python train.py --activation="swiglu" --router_score="softmax" --tie_embeddings=false --optimizer="soap_variant" --lr=0.00241 --beta1=0.95 --beta2=0.95 --batch_tokens=131072 --dataset="wikipedia_en"
Below are experts of layer 7 (counted from 0) of a mixture-of-experts language model. Rows are named router (the router's row for the expert), gate (a neuron's input weights, with its number), up (a neuron's input weights, with its number) and show model dimensions 112-223. Each number is 128 + 32 x the weight over its row's rms, rounded and kept within 0 to 255. Numbers have three digits each.
Before each expert's rows: a language model's description of what the expert responds to. This comes from a sample of Wikipedia text that the model never trained on.

# expert 15
Lowercase middle syllables of rare, foreign or stylized words in titles and band names, such as la-und-ry, Ha-š-ek, Kn-uck-le.
router:126130121166186161094073102138120111141149178137140094111128067167141125142130064117084092144128184147139101117109146076108143116119143134123104118156199095130132091116120146106131230129131085074126152114101152133164100164114058101093095117078132154169157130164164139127179092101156079147122160137095106135117122143117196115143111119159
gate0:111101158102156069081107143149155099114140118124130192159116118106174106125104142173142140129110159135124129139157082173146124137145162163149146090177142080125143165208145163129144168149058049129130157125136181150089103181153100115129126132095102194089082105090106121096126133106161135148153155164142116143185133135157127121164138218121
up0:121124111147145123149129068173114139049129154137126135171133152184078068147107119137090115109122090112116144078138143125142151119137112088118172113067101137143068121145136122120153101134128169156122110154110103103107115110091124116103154148134137099139233158136100133143162114172093136090136162101104111157104154059112180079092152175142
gate1:120139079134116114085136064142091108137129119127125124137087130111132136149145150150157198105146079080150095089144102141151117160134106189140122174164083093088168162063162119133152100189167137105201136129132144130170171183130142155150140152138140089082125146144153138150090155128157105123163171119166141126106163094065053080202117127151
up1:137160127096118185092120064109202079113100136139141147107086181097174109131131157142145155116139155112157037103137136213120118123098127146152180138120153124214114144085087086123159095158095117116149182127128138147101142109157114156132093140141170129140130087069083118100111127152138128168075138121128110174203162115106035113091164096109
gate2:126127093076142106121100133197125147140094134121118149183150087121092152100102136098083130151149090071093140102114195141126135073128100104144112108103079173056114108154185156127179077140080105166135123126055074116099101114151098156106147116135114095115105106114171139098153095148082152143082163135093169159124134077129161091138132096091
up2:151128103137088130145171111081116156168128154200065108104097138139129108107071118149116111131109121063106181155091120073161120224169105174145108197175132178117158132060131186100119161107181114130135107140071094156167184113152155200134166112138092113125142096163081114126111116165201113114169146142206195133160138111100095122125096091128
gate3:165138143173184182130124098121186147103134121134112100118123139123131181146118171084163147168104136148153078156115118164153088118156096123076177149134138122159124107118120118139111088163121074137116150085127207133128130193130161156174130152122154189124166145107132105101121153130098155080122190134111114152116121135170167182094184107134
up3:117121146088083091105112181092126128155102109107079161140150081115161085118140145121117125082165134131143161152159096101078113102117127167107101125150126117185123124094131133121079141123105154153175116120115132062143132052153075105118160156159120139155116135098142146141136129196178152159162087158192088173140094099089075137191049131198

# expert 0
Connectives joining two items, mostly and, or, &, vs., with, plus score dashes and taxobox field labels like Genus:, Species:.
router:148133077142141194120109113141125117076141153131142089146124135144121124107150166136091145150120152106141129147100085069166174160135173134111156141110166117121112119133091075108107086172111207109159091116186107124134113087076136130129139116115168135096093138174134093123102139113150151091152128152126141103136160140152045207107105109147
gate0:092167119135141128102100158116082144121163078028130102160147121135091116069059162123086142133111121203137124097135129143126107040117167082046151102120132121093120091165120108165126139129089154155107131128171090158125176145129171110076129121144128161131137147089149112161160094188136158125112124110099160159187074153111152121146064180108
up0:153102098129082090130143101107134089139100127146091157105074106111166118182177098107175201116117087111130167121089102130150187149119086160193107106091163114157143100127163131142157127125109136058160127097056168106113120099151101156196118141139122123120107135150086139086077157084110102157177136079105122125114154128129119147095163165082
gate1:124117125155134131124215079111081090112121145170108188134083173172160147129194108109146177185118114126188181141081111163141169126155069117146175136137132073178097111099105072076118106158135191149194106135138114093114102114163172110117083143160184118110089117115127144128125073093165076101121104089096116156095104102127070111132109137128
up1:134106070151134172177080108123122123123166148154141104108100112163140099107184141080170114085121137114122167139149085127157139101110118151113125084140135169120095188190170186163135106183152138170135113123122152170148114147075104151187128122136096109138116130137151117123131139169062198131111079136194146158148182117093112090112172129134
gate2:088085118219130084151181062095142167132129090094093134104136063122155103152184110095130142118078162160049107106108104163159132149132131154153111140142167082164143145173145142154142166095154190110087142100129071157151206160106140120091164050138143112084108077115137156110161155121149171135118103172100105165213108204139131100124114145112
up2:114148162152154133146150075114140108148126129127142095111109112145159108145148071096166146112120163115069130138131131139122074146134145166133108139139168181116144202111127085083193128137128195151123114132137164166172133157136134118101166104172120121157102112106078109146147054081134121134158118175123132216185111168104112138122186149134
gate3:122109100096053148097148139135096135124137125185202123054125123080137120119137071148185116067142127119129115136165106149131147117140070163159129106058157146160101145121103188006146144144202116102079182128098086080155117083138106116147118110150114077190150131173129114039144103061097073114111114114130131120118128144114152143115176160148
up3:170114129125166128045116123144155117149123108148143105091139147075135103164112090151168082083132120070131138193093098103082144161132083162111136107115182127089109144136054201120143130121179099083108117120125114108175174115163132073130166112115079088151154142122176127098176157114062092189109095137154125163101111152120118124152098101116

# expert 17
Middle and ending word pieces like id, ent, ere, ed inside rare names and words, often in military or historical text.
router:167076166167110189082100117113153060167137153141177121125128102155148184152129109131099081110157086147130123158121161120158036143128106138106137128163135138094153164142163186107106099060115092118078091144150245185184103100150102102090077153124148143135139086096081159109110132110180159162172127129137121117088086160155070123168134158178
gate0:156156087123115109129139135121085109110100132097120135123161138084139183112153113139164137126074103130150132047107134159147093082126132119137133151098074077128170117135113187137107101141184179115139115124107141139112168142141151188128163107091120139154160135126104159118079163167084151129123065122186120080103125192077120122128124162128
up0:139125110108144124064111092175064161143170112163154108118142116111147152140085091122111063101157121157109097106154056144126150123121179133093082076097118092085122121108135141137186151113139135102083108142136118129108125179153119136083186122103056068168167144106133187176150169126106122125148040157123096126155106118087140132150149126188
gate1:064201109118127124096137132151120094051088116198079127147123139121194104124122112112158158207070136105054131156104099140110135142124145112146136124129180106135135123177140100119102120144077147118145174143167113125104126145133141149143119118128129099105112093196110150113129110112119135170149191176135062141151166163153149152150115123122
up1:201190145103157122122127137122138066125128145149125138098096092101065144115139149128055102154119065128131158201149127065140160145126155132132074075123089090127087156152130144163155129062114127092151118129119089137115104186127128118118102116044123103135128142107136117051074150105148164097144114114158153108149098120137193212102112134148
gate2:128127111153121170121119160104082114119136110145102092151139125165113118148124059102136158142094157153141218123147132112127143169156166158079116133139092168083164099143095160128161158081124144176068162072111104147188128166105118143057076130097147119131167116133114114146143121105157183129133093193136187096128093163146203148193141176188
up2:126150089158097133120098143127163124131101164083149172125087116119082101120143164128103121171152152142140096083149172139124081122110133110162147055170095147096083089131132114181067074173134144095158149130089157152072141145171162141204184128137124162137134099171089175165132152133119152140154123086120109143093189119116070081066121113115
gate3:138063120167144096125151074132155102150108093054113128144125061142119094150148129122127093132107094165083138148103086152094078095127144074103101100166078136164132129127094173146169124123108122150134091109162141124131129107128097104102093137123149129138114035092088051114134185145196152156182104116174072094133112095087131135159141141116
up3:135148120135139142126093130121118123123166221114100112101190135129104094162156166142073113124122143084157177164077192103118169133107119135190169167129174109107149141151151100108169058166159187129094112119097090136156137124111204121148146125132198070077099148181165142117100090148150118125155109109080147121180165112160120152100133107150

# expert 19
The of in area, elevation, distance or population phrases, coordinate slashes, Total:, Died:, approximately, and pipes in geographic or list tables.
router:161161111142119101161150154167158157139101106071151139097130171090111139120164203135183107203152109123109161179074120064072101130118177154117171173170082136127104117162138134046090095133137124103154156153181071138180179102148149109057123104133152094137145139120142098112120128116054130082121166153141118131170091171108134196121080201129
gate0:116063139096134158132150127129106125139097136077144096114163177146127085138101118126102080156125097160126148126125116140123134150081071053121127163157131097104150132184128125126156118094096122152184115171107150151111173153093163149062095117114047146114138080105092193139165168099127100110118195189167073086147121139111171175143121137109
up0:108180110123114112130079157109124146147183129161133136149093112135170150142119143122196094096154137114128168083130173119105102135148139081159149138134122132155050125108128207097082118195145119140079171111104127141110073095136107187157124137122232131134151155159229089126124113165077091165131085132123170178106122180127145120128203141125
gate1:088158134143137131102141132130179181150103057113136151162099076064157157098144113171139167192124086131097134126112131105071123105175061115065133092123102166102158146137103190153132116176094163039196081159165209095149132078136132094110172119074194135180163158148117151127181110085074104117149126128104159151101110127166136161141109143140
up1:131135139152126176149140138126151144126077132114135095151119191135135096105154124141137195128145139096118171106147120109107155152176088128117150087100079171113165147139100176113115116146193145074223070105146154126169109134135053140117150169149184212144103161092143167160126087107107132132171127159122152161102112127146117117141118125081
gate2:072152094094118108155124105053117143139119150074126116119077129078123080116098174138155074129171113112104077197177129163152125123111114146123141157115113103091129117171128098185124134103087117154188181137085125175129117133134158123155110160138113132129141117149087134067170144133095118109137148153144036137119142109079066185172066162170
up2:101145106124090080139109116127139090160066175066123125095133080122135166135084153124115103139123107069162109182124103117166175107096080133150168116136056075066087111167094136182183169101136092165190255107114157101122159149109127142132160162098172086128147124124105143121163148157126144102124153033134076144102107160102089133125080133106
gate3:087152161111152124082118121136109156097087116121055119064081097121109192162100192138133131150166104150113150102087061145169166100117148100111125138161086130111105153161122116118151101180127178176143128160130121120154132181111131070115143066177116130081097131155128156137105119057057135089134054104076186099154141153186117076137116084105
up3:162036131185121107138153094122162115160131135114141115143152118106158088112115108166075112095069129129183118145145211133155112142119135117123140104131137134121097129136165137190094168083060106064155120123101155118153157070138102154116125139173118113139087094132135168131099145176174085144115169124132118136103128094107138116154098174151

# expert 4
Byte pieces of non-Latin scripts (Chinese, Japanese, Greek), chemical name fragments, LaTeX commands, and tokens after opening parentheses or quotes.
router:132107132145137073140108122110102117053145122111108105079157156135168116145122000151154101084147113132162121149137133130163071116127110057169176174098146177058136086085090090080166128184106125066155129135175053092133183151146167116181138119159183147156109146121153093118159136064128110124161100144116130151104165119095133109129177066128
gate0:161150136109094163120099134105062124099120124110152114126120174146207165083103153155148164107077110092137132144141155138113100146188086106100179164153119064116138096142138103121124148137132118163100105089164127176138067134128116130122111102097088167099096109177157105134148114063137152100058134158109172085092153063149133097161150190131
up0:086128104051131122153134160120105152210144089151179129114110171099148123128143128111107145082127122195152150060159122175160156125103193144137105093133160140129075129140120140093148114114098145072063171131114176169158126088170164121089175161152159069134138105208133137111076130059173135099112121159165077169131166172144135148134113074170
gate1:158139194158133111093150096073061091118119081104078081171104123128089066141100089176170114083097183084133120113184121103097129111141076154106137132073113083088128096128135186179126179148100092108163164092177170082059146104137057104134163080126092094077118093100113143170039135079107121136073179095134134111112117072130095119135075122072
up1:079118167124131138132100104117164074168159128140213156140093155136104154126151141038094082132147143143163136184093100135233118104144162180124128151064133123103136153106119121156102167099154118167083095092141114131080130149161112142139108137083071162098107121092123156090145141146096133149110138126116117140099117124156115138102112120151
gate2:097167116103109022135079116110155106142104134148152192107142108151197100119147114115134102084090139109079108146122124137133102136115172127148173153117143123127088129181169137097116155159112092118135087151078098190185146080204171175119108026124149069149208121098137132112127116138120132108086126158134104155178146137182121123108120165175
up2:109174228131094151148188148128121177111110121066110158153109128183138135134124124097130163186121101137135191131069128235118158162135098094172131126127126169118148175138110046123129140125145188142138115105122134122101156097130162112157158095108128136103166205107114132126183127139065149179200121080088118135089120082176086163161167116104
gate3:072064138116158092142077127148104139120168095096087141120104169126193144149116129158071155142110108116151145145095115160097123195171131065107173120123083192167085124142166121086121115096104074131145219110092152091144145112096113077103169088117153146077155088153140146168154163158139071024142111150136085161119152107160110095144159124112
up3:127123202093163072145185164142160174134081160197124103116125125131121111128067152091193113140111143142144107092125173175127164105127152154118093098102081092088091106090127144162068160153081114127081118120052135130088145101095101143100090093116100182170140159106132099127080061120107132105114115073144141177109103110164134175131087138123

# expert 7
Pipe separators inside numeric table header rows, plus sentence-initial determiners like The, This, These after line breaks or headings.
router:163171115080098166154130126118138123095104132142029178084095120161118111107081129139103165182115152140110099122149149085097139153119089166118103120151112123147155143050170137071096150124110139130151122138209137114097160169104121070080122122064098088148088124091115189077122098126095092150141133141114193150108073106121063119157109092158
gate0:124080146112087152181105117134153124138087103104090087124128133156116087113218147128083194090150138189052135108167097123142167099137148170080123059125067135072137125131157112140119100137098130144150146089120159114118130075120073133156115098149122159123135102197098145139118116071171159114142138135153097117160084045176100113151129162125
up0:140185181105138146169088159138155112093133130111157094173106157066110127168125131126170086141093162130153121134083122096090090114131113163115134228140134107142128127131110095134146176113159130141076136164099116181132135125130126135051104139099140097052128165103124077124122167147158140137156129136102094201081127116192115162119080079156
gate1:126142147080097130136122152141082086136153058090097158129065108138115175087102080115132153144125108143080097143132090154085149130146124147122122116123130105103132124187104133146117139136057113155163124091139113124150171137162132082123100174120129118123135148085151144170141151162131108094131061125150119086107137164102139091174115150165
up1:150114132185175130105111121125146195078124158170120144173080093088129145167083149121116113157168101172127212128188113140104046121124134163164099126154155164099148098102091097127130102173137156182147065187122099146134127169112159150178121136124157115178113112101021072140166104098157134093146088125126107138150059127149056164174136146134
gate2:157082074162173160138146099147114110131131063151145124129086129123116070104117051136071169171128125102091144107148114139157123119120162165076103079131134102086153055052124087101153181164140133095121053097134133116086173109127138137126093119099104163086137091113093109080158071118100160129138151160060119130139142052180087147162154175160
up2:155159165128117111110101195127182148123134170129110155109183164147130174164137187131174140061133115163166136170120135106120107095126108097176166139152136158142105178185140126134116132067127091122110212175123089138173132174114078117092167115121133125179134146160130166118110143161100079128116170124162130139130105188108163077097106154089
gate3:164114081142133128149160132107133095144151141132160158200106153080144151109134083160152097124176160148046246079178111130116097117134164120147085205142079158119134106152137087109101136100180138147180131099165130096122136144098085135150099131108132210139122128194107127171126109120103129140149097139108099093070107094144140143111125050116
up3:138106149125109123139217128123119119124141145115153128120130222098200186125128069157199099115148124191170156095120179130104134075142111142115133187157159156143163107170134106091140172139162203145145091125117166136168155134101106110090095179075161163159147155144152096129107155140106093127125107173096140102101112179116158173019119115137